config.yaml
experts_per_token: 1
hidden_act: "squared_relu"
moe_layers: [1, 2, 3, 4, 5, 6, 7, 8, 9, 10, 11, 12]
router_score: "softmax"
balance_loss: 0.018
init_std_router: 0.0279
norm: "rmsnorm"
tie_word_embeddings: false
learning_rate: 0.0114
beta1: 0.95
max_grad_norm: 0.5
train_tokens: 396200000
max_steps: 5291
dataset: "wikipedia_en"
Below are experts of layer 6 (counted from 0) of a mixture-of-experts language model. Rows are named up (a neuron's input weights, with its number), down (a neuron's output weights, with its number) and show model dimensions 0-127. Each number is 128 + 24 x the weight over its row's rms, rounded and kept within 0 to 255.
Before each expert's rows: a language model's description of what the expert responds to; "comes before" lists some tokens at least twice as common just after its tokens as in all text. This comes from a sample of Wikipedia text that the model never trained on. Tokens count by the router's weight.

# expert 34
It responds to: Wikipedia section heading markers like == Cast ==, ==See also==, sentence openers On and The, and digits in score tables.
comes before: "\n", "\n\n", "1", " | GF | GA", "ing", " km"
up2 [114  95 110 156 136 101 147 124 168 127 199 135 133 103 176 103 105 120 116 162 126 123 108 170 132 150 146  95 144 125  99  67 154 156 116 135 102 136 139 168 128 151 149 126 105 107 121 159 116 117 131 157 149 133  95 123 105 159 130 101 135 130 120 131 112 168 126 175 102 160 133 142 122 144 150 138 120 124 106  96 134 156 171 183 135 124 114 159 127 133 148 123 117 128 162 158  97 146 153  96 145 141 157 121 167 136 134 137  86 133 174 126 138 152 122 150 109 112 101  98  97 142 111 174 111 160 124 156]
down2 [149 155 123 134 139 132 101  88 120 126 105 118  99 136 139  81 107 110 130 125  92 120  85 137 154 129 118  94 146 173 138 125 140 127 109 114 141 162 144 107 119 122 160 132 122 108 175 173  82 139 133 141 104 111 119 116 125 171 102 120 114 141 152 101  77 136 123 117 140 148 135 129 195 135 147 159 101 110 138 109 115 123 125 140 128 104 130 125 124 141 177 129 116 150 144  55 113 163 118 110 113 159 112 148 138 135 157 137 139 150 176 115 153  87 152 151 158 111 135 109 125 141 102 149 159 122 197 158]
up3 [115 148 178 137 134 124 112 100 179 165 146 119 119 138 129 113 103 157 156 131 115 145 106 171 160 130 123  88 133 138  94  92 116 137  99  96 127 125 124 134 113 151 164  98 140 168  79  92 140  95 119 156 146 137 104 136  95 135 127 131 143  79 116 119 124 132  94 155 119 112 149 110 120 150  90 114  78 120 140 133 164  91 151 127 122 173 145 133  90 137  90  99  70 135 137 127 108 130 132  97 136 168 163 142 150 101 110 145 146 113 101 157 104 126 120 145 111 136 128 140 129 150  74 122 121 125 165  94]
down3 [139 155  98  99 130 153 116  55 105 167 116 108 144 141 110 133 175 131 127 123 141 133 114 141 131 149 149 142 148 109 107 147  79 143 121 134 148 131 111 123 148 143 105 125 144 152 137 132 136 116 116 122 159 138 136 163 160 145 119 135 159 139 165 147 145 133 112 129  94 121  87  87 109 109 163 131 121 145 102 124 136 136  81 135  78  69 127 121 171 173 129 122 144  92 101 141 139 128  96 103 115 120 138  93 108 127  91 137 173 117 138 101 133  95 131 140 152 132  96  77  96 132 145 105 173 136  77 153]
up4 [127 132  90 160 136 105 153 133 143 111 108 151  84  98 159 115 107 137 110  95 121 131 123  88 170 176 184 114  58  96 103 127 140 130 120 162 117 115 118 112 114 123 142 115 112 176 113 150 172 101 124 129 110 118 112 112 164 125 126 153 134 144 138 114 113 137 121 131 134 115 149 146 137 105 120  82 103  68 155 156  65 155 129 134 140 140  93 123  99 120  96 149 116 104  88 166 153 104 151 117 150 111 107 101 136 118 119 164 141  99 162 130 144 144 151  99 138 122 111  97 119 120 114  92 132 122 144 129]
down4 [139 109 117 101 120 119 122  97  81 133 154  98 157 113 186 129 152 161  74 167 165 177  70 128 108 140 117 103 156 113  97  97 124 150 128 137 131 154 133 146 138 160 138 142 166 119 117 109  95 126 138 126 142 118  96  99 128 142 118 108 115 157 122 146 123 120 145 153 119 112 152 113 141 133  97 125 101 127 119 143 121 139 130 164 128 161 175 108 112 123 110 113 144  81  73  96 100  96 128 119 130 106 113 139 165 175 119 106 109 111 168 131 159 130 133 128 112 152 111  88 161 131 162 167 102 150 117 112]
up5 [107 103 116 169 116 116 161  64 107 127 108 108 131 130 144 120 135 156 143 120 141  93 142 157 119 107 123 193 101 139 138 134 130 145  84 123 117 121  90 159 132 118 130 125 152 108 127 150 159  87 149 124 100  87 103 142  95  99 123 153 114 152 147 126 126 149 121 128 148 106 155 138 158 131 137 112 153 132 115 149 134 133  92 105 126 111 133 113 140 107 124 188 170 127 109 107 136 141 137 140 122 111 123 140  93 184 129 111  96 101 159  92 141 110 108 126 124 227 161 111 136 129 141 119 100 159 139 124]
down5 [ 89  92 125 141 138 126 133 112 106 152 163 121 166 134  97 105 106  91 144 124  99 133 139 148  87 141 141 131 156 137 123 167 113 135 156 150 152 103  67 149 158 185 115  93 179 147 122 149 166 152 123 150 122 121 125 112 124 136 119 112 104 150 103 148 173 125 131 117 139 140 105 102 143 113 118 148 123  59  99 118 148 147 162 132 126 120 132 115 137 142 109 156 143 115  95 130  97 153  99 135 110 136 154  78 160 116 138 110 105 137 120 121  80  96 127 100 164 139 142 175 180 126 109 120 126 136 123 159]
up6 [131 159 158 116 124 140 130 128 133 101 111 139 137 117 113 128 119 117 135 143 102 106 103 110 144 128 114 150 158 146 136 120 149 127 151 116 165  73 116  98 106  87 134 117 110 150 155 101 185 141 135 122 154 135 134 110 144 111 123 170 151 110  84  84 150 116 121 113 117 146 135 123  89 158 104 114 117  97 125 164 107 155 159 134 123 127  96  65 135 126  89 113 129 135 112 103  85 149 146  89 137 167 188  94 152 147 138  80 133  95 151 138 171 109 140 111 134 127 136  93 197 129 122 121 132 152 134 147]
down6 [117  97  76 117 141 103 127 141 155 145 101 114 133 178 138  94 113 132 111  77 144 123 181 184 134 144  81 140 131 133  98 118  84 137 156 117 132  89 130 112 102  90 137  97 124 137 143 129 135 135 105  76 154 111 141 152 140 132 127 178 123 137 141 116 141 103 121 131 158  90 108 130  90 139 139 143 137 136 157 174 161 146 121 131 151 115 139  90 113 127 117  87 129 130 109 142 133 112  82 102 133 107 153 156 113 137 121 133 101 125 135 113 112 109  77 107 118 119  99 114 138 155  98 132 157  62 155 119]
up7 [ 88 142 124 115 129 165 163 149 148 171 187 172 146 134 157 106 145 128 120 127 148 118 100 125  91 143 117 127 120  88  87 146 123 105 122 143 131  78 122 116 136 105 151 129  70 148 145 120 139  66 135 142 128  98 134 142 118 115 164 155 121 139 196 127 132 138 151 114 122 124 142 142 117 100 122 156 136 103 111 135 143 130 110 145 131 129 136  81 139 144 144 152 135 195 116  96 117  96 131 101 115 162 150 106 110 127  52 131 125 146 132 122 110 124 110 171  92 137 113 152 136 121 125 126 159 153 137 133]
down7 [141 131 132 117 141 135 121 132 103 130 124 119 186 159 100  98  59 108 144  97 166 134  92 102  99 117 134 168 126 130 148 143 142 135 162 110 131 128  97 177 110 121 135 145 135 143 150  68 101 132 111 109 134 152 143 123 132 128 124 193 131 122 141 129 169 130 148 109 172 130 132 158 111 167 145 116 110 103  90 130 128 162 105 108 135 115 154 132 132 107  73 125 114 122 141  90 152  95 131 173  93 104 124 135 182 119 130 148 160 114 133 109 136 111 127 113 121 121 114 131  95 136 174 103 152 159 122  94]
up8 [130 116 174 114 126 111 124 109 175 150 144 150 119 126 143 179 141 127 132 133 119 138 132 122 117 136  99 101 136 172 109 111 107 152 107 116 125 146 139 121 145 146 128 138 112 146  96 134 134 146 129 133 146 176  88  90 135  95 167 122  95 164 161 163 149 121 134 111 151 113 166 118 126 111 165 104  99  97 158 109 159 150 172 125 129 162 145 133 106 123 122 117 141 116 122  92 113  89  82 142 140 101 129 202 122 142 134 141  97 155 110 106 133 182 136 126 113  94 145 101  99 122 140 173 122 105  73 151]
down8 [ 81 167 126 160  92 146 102  94 105 149 139 109 104 176 109 168 144 102 159 109 109 141 150 141  81 150 179 129  99 119  78 118 133 124 138 134 109 128 134 143 125  83 158 123  96 177 123 130 115 132 117 136 141 160 129 152 138 109 112 150 114 124  93 158 148 127 114 164 160 170 136 133 154 116 152 117 172 149 143 143 117  92 101 133 170 150 148 137 140  85 134 140 101 132 128  76 108  99 153 135  78 126 103 162 128 121 130 165 123 133 144 122  89 153 143 101 145 105 159 108 109 143 113 131 114 135 107 131]
up9 [134 128 112 139 148 137 173 117 114 149 141 178 140 160 123 184 132 142 106 105 152 161 125 143 124 132 126 130 177  92 153 144 116 143 108 178 129 124  86 132 119 109 189 170  84 164  71 131 133 124 166 119  78 124 127 120 131  79 144  98 108 110 110 116 123 138 124 103 145 126  88 135 121 138 130 106 119 166 116 140 118 114 160 101 131 143 152 145 121 140 142 163 144 183 108 126 132 118 156 103 134 143 102  90 110 114 159 130 119 122 123  95 174 129 159 175 141 125 142 135 141 122 129 119 118  88  99 116]
down9 [ 79 111 129 103 150 121 137 114 157 146 126 169 136 128 128 132 140 125 139 117 137 140 103 133 127 106  80 160 173 143 114 144 148 133 134 122  63 151 124  94 138  92 152 129 122 146 120 140 130 113 115  91 182 117 144 125 122 141 141 142 105 138 106 167  86 134 113 116 118 110 110 135 104 112 164 121 143 154 127 137 182  98 157  80 148 114 134 109 112  83 149 107 160 146 126 152 119 140  90 108 176 177 100 133  79  91 121 159 103 103 150 172 147 112 150 143 126  85 120 104 135 115 116 118 154 145 147  98]

# expert 49
It responds to: Sentence-ending periods, numbers in score and medal tables, and birth-date digits after "born" in biographies.
comes before: "\n\n", " The", " | ", ")", "–", ", "
up11 [159 159 118 112 119 180 102 138 120 122 150 161 154 164  96 102 130 121 117 100 122 107 173 164 149 158 139 152 167 130 145 105 142 116  77 128  73 106 135 137 127 139 150 177 146 154 154 139 153 129 139 130  60 150 136 144 108 137 109 177 115 109 124  93 146 146 113 128 122 158 127 134 127 108 158 108 139 127 119 151 115 142 118 147 139 149  95 124  95 118 118 104 104 154 141 133 181 167 154 147 116 145 197 128 114 109 151 106 151 104 121 134 135 123 108 116 128  68 122 139 155 114 135  91 129 119 103 112]
down11 [145 128 118 148 140 115 110 109 141  99 149 157  82 124 135 116 130  88  93 133 136 158 151  92 132  89  92 115 153 124 118 123 133 151 132 112 121 123 148 169 129 132 126 154 128 130 168 121  71  69 169  87  86 130 111 128 138 136 108 137 134  78 137 151 150 175 125 141  72 164  94  99 157 101 121 107 133 129 160 142 108 107  84 100 153 156 130 144 112  94 115 120 143 165 171 119 110 148 159 107 168 148 131 129 157 104 161 123 158 166 100 126 133 114 141 130 110 128 133 127 143 125 100 162 110 118 124 140]
up12 [106 102 131 148  83 141 122 119 119 117  80 144  99 124  67 147  87 130 127 145 131 133  99 128 116 112 115 113 122  93  84 151 131 134 136 149 116 129 146  99 120 160 160 130  90 143 124 127 115 131  97 175 100 155 115 137 121  82 148 130 128 168 147 113 112 146  71 140 125 127 151 125 151 111 133 170 137 151 173 116 150 120 132 131 141 126 124 134 144 141 114 168 159 117 142  98 129 176 140  81 157 159 134 158 190 110 148 149  90 149 167 112 145 134  94 181 130 105 142 140 106 133 107 121 158 121 155 109]
down12 [151 132 121 112 100 160 159 150 150 148 161 119 126 142 122 146 125 117 139 112 116 119 121 159 124 122 111 159 122 124 130 105 107 135 100  94 163 104 111 114  90 145 124 114 126 155 133 143 134 104 145 168 122 156 117 106 177  84 129 138 155  99 109  99 141 123  98 105 176 130 148 113 121 114 155 121 105 162  74 147 177 164 142 151 141 166 139 136 130 122 124 129 148 136 111 123 117 110 105 170 130 161 160 124 116 128 156 118 191 112  86 141 150 112 114 170  99 163 159 107 121 140  74  80  84 166 137 119]
up13 [148 123 100  81  80 104 105 146 135  79  93 136 143 113 158 121 115  89  90 110 110 160 100 136 107 136 151 129 105 168 105 163 129 169 100 121 126  97 120 129 114 124 119 114 125 114  88 118 125 130 153 106 125 145 150 135  99 139  90 133  95 111 127 119 135 156  96 148 124 105 137 131  83  99 119 116 155 161 154  93 168 125  99 111 127 112 124 168 124 133 155 113 130 112 182 116 155 137 138 136 126 152 159 159 127 154 144  65 143  97 102 114 126 148 131  90  82 131 140 111  79 145 133 166 119 143 157 112]
down13 [118 104 186 130  93 125 125 113 153 111 148 142 142 128 172 119 126 152 106 101 163 114 122  80 159 146 122 149 101 103 120 153 135 136 118 118 139 153 106 113 119 129 127 153 126 155 119 120 129 119 115 150 107 128 153 110 117 183 147  94 156 110 133 123 153 154 153  81 105 144 101 110  86 126 196 100 132 133 104  86 126 131 111 133 127 144  99  91 139 129 144 157 135 113 123 135 109 149 160 112 138 140 166 105  92 114 112 119 118 106 173 150 130 129  74  73 113 136 198 124 160 142 108 148 139 147  99 145]
up14 [126 156 135 113 112 120 164 149 138 171 113 128 135 125 109  99 159 153 163 149 129 129 122 111 206 102 146 130 127 147 100 112 145 157 124 130 135 111 167 130 127 135 136 157 183 139 156  99 137 126 117 177 120 163 123 120 149 118 128 106 136 134 148 130 122  76 132 105 120 119 125 119 152 178 171  97 114 136  67 120 121  82 149 138 115 100 183 155 164 103 126  69 176  92 153 139 110 153  92 108 124 109 152 117 140 132 102 149 109 144 135  96 139 126 140 121 132 130 140 134 119 139 142 123 138 146 135  84]
down14 [106 113 109  94 119 116 105 151 153 104 137 114  98  95 146 146 120 125 104 115 131 146 136 124 163 138 140 110 124 104 125 106 136 142 126 130 168  95 106 120 106 115 148 134 113 115 117 140 126 129 159 135 103 100  95 149  80 114 127 150 115  68 137 138 180 146 142 159 105 122 105 153 130 154  92 158 128 109 129 147 172 165 148 158 124 140 171 157 158  98  63  98 141 107 134 153 153 146 126  88 120 141 118  62 161  84 159 138 127 118 116 114 141 137 128 142 119 184 146 111  95 140 147 111 144 167 112  97]
up15 [142 146 177 132 104 134 127  87 122 125 107  86 115 131 105 125 162 134 170 115 144 148  95 114 129 136 121 115  88 102 107 160  89 143 153 144  75 121 104 118 120 152 103 148 152 126 137 119 137 150  77 139 153  93 139 132 135 115 102  94 155 101 164 135 104 121 156 148 119 114 123 148 143 156 143 179 124 128 110 155 104 126 112  94 155 124 168 164 135 139 131 134 103 136 159 113  94 126 143  90  95 134 184 123  93 125  83 125 136 125 100  95 110  82 136 111 133 137 125 190 118 177  99 138 125 125 147 128]
down15 [144  93 143 132 143 146 110  66  87 124 161  84 121 134 120 117 147 102  99 130 111 138 111 110 136  81 163 171 135 101 116 154 176  90 121 184 131 116 165 107 165 129 130 130 139 109 136  97 101 161 114 137 166 157 113 145 139 119 153 150 126 116  96 123 146 169 108 148 130 155 114 101 132 168 140 124  82 137 123 146 134 120 114 131 164 106 123 172 125 178 127 124 108 121 129 159 115 114 110 125 164 132 109  91 161  81 152 155 116 141 106 133 125 146 157 152 120 117 136 112  94  82 125 124 102 130 122 164]
up16 [148 105 125 156 126 104 125 147 135 156 146 140 137 114  93 129 138 183 137 116 138 122 107 104 144 125 151 158 101 166 132 130  89 117  90 128 170 123 146 114 105 115 200 116 100 159 154  77 136  62 132  95 105 116 139 135 153 136 138 177 155 152 121 132 134 128 120 107  97 103 113 160 128 104 112 121 173 134 111  98 144 108 121 120 113 106 120 125 134  90 116 112 170 132 146 169 124 126 136  89 146 121 123 123 134 130  97 164 110 153 184  88 157 152 127 141 129 156 157 141 128 110  91 111 168 141 154 130]
down16 [ 89  99 142 115  96  79  90 122 139 145 103 146  93 116 163 166 120 122 108 107 132 163 139 136 182 118 141 156 162  84 158 125 138 118 105 128 112 100  85 136 120 137 130 118 121 141 147  98 141 162 109 138 149 139 142 101 113 121 108  94 180 110 120 145 190 137  92  66 117  90 137 122  92 122 138 159 121 130 126 129  94 123 108 127 118 134 119 147 138 142 111 142 145 127 123 121 159 144 142 140 160 145 110 133  92 116 137 152  94 129 108 186  95  68 149 157 111 124 106  82 126 147 121 120 114 123 124 137]
up17 [121 110 117 104 132 122 112 150 123 112 127  87 133 118 121 125 140 150 125 138 127 156 145 167 140  91 108  72 108 114 109 128 155 148 178  93 101 139  99 114  96  97 146 109 109 120 100 130 163 149 105 128 143 136 168 168 131 106  93 148 124 115 153 170 107 126 108 120 130 113 123 131 108 141  89 147 123 102 138 149 149 145 147 158 152 137 103 134 172 135 110 127 138 118 134 116 104 160 156 142 121 182 122 127 128 137 192 160 131 108 131 110 136  93  65 133 141 125 152 164 142 154 115 170  66 164 149  90]
down17 [139 112  98 159 141 131  98 164 137 173 215 135 107 124 137 119 156 125  97  96 123 147 153 140 123 106 151 122 140 136 127 165 109 130 125 122 108 169 156 135 113 150  93 126 188 102 129  97 132 119 127 143 102 124  98 168 132 143 112 103 157 122 121 126 146 109 118 148 140 111 126 110 163 134 121  97 128 180 130 145 127 162 122 113 134 122 134 111 153 109 137 141 176 168 125 143 168 132 104 133 123 129 171 162 165 144 169 104 146 132 108 163  59 131 139 129 126 149 119  92 106  97 141 115 116 136 150 168]
up18 [175  98  99  89 150 139 154 117 113 124 153 121 139 135 122 130 110  72 133 175 151 148 147 164  84 155 116 112 137 106 110 125 129 126 136 143 121  64 153 148 107 130 191 155 131 147 205 157 111 142 127  86 136 135 123 121  96 108 147 119 154 111 108 113 122 115 118 146 152 142 117 124 129 139 119 124 125 134 110  80 131 172 157 153 173 156  93 110 119 123 126 122 149 145 125 133 111 137 148 104 135 119 165 101 127 143 179 129 161 138 106 116  83 133 174 133 122 160 124 130 119 106 130 157 101 155 144 125]
down18 [120 119 162 141 153 144 188 113 118  96 114 136 183 129 157  92 134 135 130 142 129 179 128 139 133 113 134 104 125 135  98 118 109 118 120 156 136 160 137  98 121 111 154 121 129 116 103 140 124 138 172 120 166 133 111 101 114 138  90 115 145 131  89 101 106 129 165 136 158 135 128 107 128 109 144 122  76 142 137  99 113 146 144 116 122 151 143 148 121 158 128 116 151 133 120 131  87 117 156  95 125 169 166 153 100 199 165 167 127 150 181 144 106 140 128 152 134 113 166 146  87 142  87 144 131 170 166 138]

# expert 40
It responds to: Prepositions fused with a place initial (of P, in P, in London), table pipes and line ends in election or episode tables.
comes before: "\n", "1", "2", "0", " of", "6"
up0 [ 84 148 137  92 148 163 100 124 141 159 141 132 123 134 108 102 135 139 132 118 105  93 143 117 131 117 128 134 160  87  96 177 116 131 143 144  89 163 166 173 104 131 107 145 140 104 135 106 105 153 159 122 165  96 135  95 135 109 117  78 109 166 100  99 135 157 127 171 122 116 125 145 131 116  75 130 130 146 117 165 154 145 104 144 132 148 141 107 178 131  80 142 160  87 128  93 123 151 114 118 115 131 126 140 162 147 130 130 110 104 162 161  83 152 151 144 121 110 142 170 143 157 123 113  88 130 152 126]
down0 [131 137 158  90 101 142 122 122  54 116 127 119 119 124 157 116 111 104 111 125 131  97 171 102 136 120 145 105 125  96 115 134 145 141 171 194 157  83 131 144 121 121 110 154 113 125 164 171 157 105  92 158 106 125  81  65 149  97 122 151 159 129 137 114 128 138 169 115 108 149 110 143 133 129 150 121 138 164 158 138 158 103 119 163 126 118 120 165 149 135 115 129 138 133 135 130 104 139  80 105  94 127 170 148 150 124 155 143 128 138 149 146 128  97 134 117 102 134 131 128 162 137 101 116 126 113 129 193]
up1 [106 128  91 139  99 128 137 155 148  58 109 154 139 146 124  91 118 199 133 126 102 132 123 130 162 113  84  87 113 143 132 145 140  97 111 109  98 146 141 119 115 116 150 143 107 183 130  89 116 103 142 140 109 143 110 112 111 179 142 128 144 163 157 101 125 169 135 129 128 106 160 118 126 115 120 110 138 138 114 119 130 135 143 124  91 181 166 122 143 141 110 162 158 130 102 110 122 177 132 132 118 106 147 113 135 146 128 136  75 104 119 157 132 160 168 112 122 104 165 141  76 127 100 131 143  98 113 115]
down1 [151 117 127 141 168 172 115 150 125 135 108 116  95 173 123 131 128  30 131 123 118 136 131 135 123 148 157  98 112 141 112 127 149 125 136 143 163 123 118 121 169 136 138  89 134 108 140 133 146 115 103 109 103 133 158 169  85 140 159 150 110 137 162  80 130 140 142 135 134 128 156 106 159 148 116 107 114 112  96 128 106  96  97  67 173 115 132  86 130 114 147 114 145 149  77 142 123 118 124 107  97 112  88 132 118 135 136  94 129 159 130 162  96 164 144 111 151 121 130 146 148 179 128 127 111 144 140 135]
up2 [155 112 125 117 145 175 145 124 154 139 108 117 107 150 133 149 110 131 141 161 163 112  92 129 106 108 123  89 178 111 137 110 132 155 124 164  81 149 128 115 117 128 101 143 159 126 148 140 109 151 113 115 126 118 140 131 155 132 118 115 155 170 144 129 139  97 105  93 137 123 162 137 103  78 133 144 140 104  96 143  82 148 107 127 149 170 117 160 122 175 110 154 150 101 137 168 115  88 140  86 129 146 111 103 119 117 115  81 102 118 133  74 116 153 139 127 106  80  92 124 135 124 124 116 176  78  97 120]
down2 [105 163 150 110 110 106 168 147 133 125 108 132 128 151  92 103 139 106 155 150  85 160 147 111  83 100 134 103 145 163 148  72 155 100 134 183 129 138 125 141 153  96 124 129 134 157 113 159 121 180  78 132 123 125 161  88 125 131 162 153 152 134 125 128  89 150 132 148 128 115 168 157 128 143 155 169 105  93 110 135 152 127 110 157 133 142 164 134 152 131 136 160 114 101 149 137 123 123 111 155 151  91 109 122 118 167 124 143 165 154  90 117  94  85 114 135 153 133 144 122 133  93 120 132 162 157 126 139]
up3 [137  94 153 150 105 121 134 114 177 139 125 143 103 130 125 101 100 108 147 143 135 126 109 138 146 136 108 108 170 120 135  95 165 129 140 151 150 100 157 113 140  98 138 108 157 131 103 111 154 147 135 110 148 120 138 162 148 165  90 159 124 135 124 108 137 151 142 142 158 134  87 129 127 113 106  95 136 126 134 172 120 116 116 132 152 165 112 147 144 142 145 147 136 168  96 124 169 138 145 164 155 158 110  88 167  72 152 143 115 136 124  88 148 195  83 111 108 147 128  55 124 128 136 150 123 174 116 131]
down3 [109 138 118 101 127 165 151 124 120 155 136 150 164 119 144 111 117  99 132 145 163 121 144 147  92 141  97 122 139 101  99 126 127 131 178 128 162 105 143 138 137 133  97  86 131  97 161 129 137  78 136  48 132 125 177 151  89 114  89 165 139 120 150 109 101 133 119 127  74 136 165  88 138 108 112 143  80 114 162 111 105 137 137 125 122 117 120 110 108 160 117  99 151 113 120 115 163  98  97 141 148 134 163 130  94 116 120 147 106 133 135 144 146 139 125 109 167 155 154 117  97  78 153 105 130 108 144 132]
up4 [135 154 131 150 198 103 117 130 112 159  99  89 109  85 110 100 101 154 102 124 130 116 113 100 108  86  95  86 113 140 165 146 117 118  82 125 152 138 123 128 170  97  82 149 141 106 145 128 104 115 142 102 125 124 113 108 129 161 136 138 102 106 113 120 143 117 113  87 112 138  93 128 146 125  96  85 138 112 113 139  98 145 136 142 135 101 157 146 177 118  72 133 119 154 129 169 126 143 131 120 150 101 142 174 132 135 125 160  66 131 136 110 142 128 102 159 103 140 126 126 138 111 108 125 127 124 135  69]
down4 [119 138 158 120 163  89 165 114  93  77  70 110 114 160  96 139 144  66 100 141 133 148 128 128 143 110 107 105 134 131 107 135 119 107 103 130 124 124 168 159 126 114 159 145 148 134 121 149 152 130 162 141 146 157 124 124  99  66 107 105  81 153 118 113 150 153 130 123 129 130 206 137 141 137 141 134  79  86 149 151 128 147 127 120 124 130 118 179 134 142 127 114 160 177 103 154 102 155 122 104  98 112 146  98 150 144 131 130 146 172 121 127 151 164 110 133 133 134 114 116 125 147 133 153 112 118 119 115]
up5 [112 112 159 152 146 110 124 114 149 129 115 146 112 139 113 140 130 138 140 153  79 117  91 159 119 154 122 166  93  78 108 137 130 144 114 105 147 109 131 139 105 214 139 122 116 131 116 137 149 127 132 106 143 151 141 118 138 149  92 100 160  76 130 114 145 119 110 128 116 121 102 118 120 103 153 156 101 163 167 139 107 120 165 142 151 191 139 129  80  76 157 133 120 157 169 134 127 107 163 164 144 146 168 155 111 123 158 157 134 130 127 122 120 113 119 152 136 157 140 123 115 191 157 135 141 113 140 125]
down5 [125 132 120 138 138 113 142 125 141 122 142 113 165 142  95 131 155 127 123 114 140 107 153 129 126 140  93 122  98 105 121 100 112 169 136 141 169 121 146 143 113 156 102 113 149 203 137 157 125 106 101 127 127 139 171 161 173 156 162 124 118 139 109 122  88 137 139 116 162 107 171 125 124 105 116 127 153 110 101 108 135 131 116 122 130 104 183 152 125  72  79 104 133 134 112 177 154  95 106 135 108 147 120  96 122 130 113 122 123 140 109 159 148 107 167 105 143 163 114  85 111 115 118 117 157 142 198 163]
up6 [121 134  97 130 156  90 136  81 180 110 149 159  81 110 111  98 109  92 148 115 113 106 115 116 109 135 135 147 105 123 136 147 143 113  96 165 103 148 168 139 133 140 123 119 109 151 137 157 135 132 108 134 127 128 164 160 111 142 162 128 102 117 187 143 118 193  99 147 113 114 101 114 187 127 163  91  89 145 108 117 165 132 142 132 144 167 115 137 130 166 126 121 103 161 166 118 131 138 155 108 116 130 122 146  99 108 121 137 131 111 144 100 113 115 160 138 108 168 119 101 131 173 152 134 161 111 126  84]
down6 [ 99 103  76 149 140 122 152 143 106 149  76 144 164 138 129 125 134  88 139 147 109 117 109 126 139 111 142  45 136 126 118 150 104 139 118 109 129 127 140 110 137 157 137  98 119 142 148  95 110 174  98 107 127 111 122 109 144  82 147 118  89 114 142 143 131 150 169 150 111 135 162 212 109  82 108 151 126 126 123 114 131  96 156 110 150 109 163 148 143 133 127 145 141 157 125 151 141 107 143 145 121 103 114 127 136 131 140 115 128 190 147 103  76 139 101 131 113 119 115 111 165 116  98 141 118 118 165 127]
up7 [103 139 136 103 142 121 119 147 152 125 148 133 100 129 170 163 159 110 161 144 111 115 101 101 152 119 116 170 148 124 116 128 133 173 157  91 104 170 158 146 124 179 157 138 132 124 166 149 122 140 144 157 159 133 129 124 119 111 140 146 136 134 156 107 116 155 129 171 137 133  78 140 110 157 157 146 100 118 152 125 101  96 131 125 105 106  90 141 115  96 123 129 106 122 106 196 180 133 125 163 105 130 116 117 140 161 113  58 138 165 138 171 133 126 124 136 143  98 102 125 116 157 170 160 115 123 135 153]
down7 [ 86  92 159 146 168  84  74 158 112  76 125 153 106 102 165 125 162 115 105 129 129 163 120 131 122 134 129 158 134 103 151 116 133 121  94 125 149 122 105 134 161 137  86  84 108 112 112 152 139 131 139 119  86  91 144 135 133 114 112 131 133 153 121 141 120  88 132 128 123 113 123 110 166 171 119 123 156 150 134 126 105 119  78 187 141 181 117 136 107 130 149 135 120 111 144 135 132 112 154 102 169 137 105 157 154 168  94 130 109  96 134 121 133 147 136 152 159 140 155 108 161 128 152 129 109 162 175 130]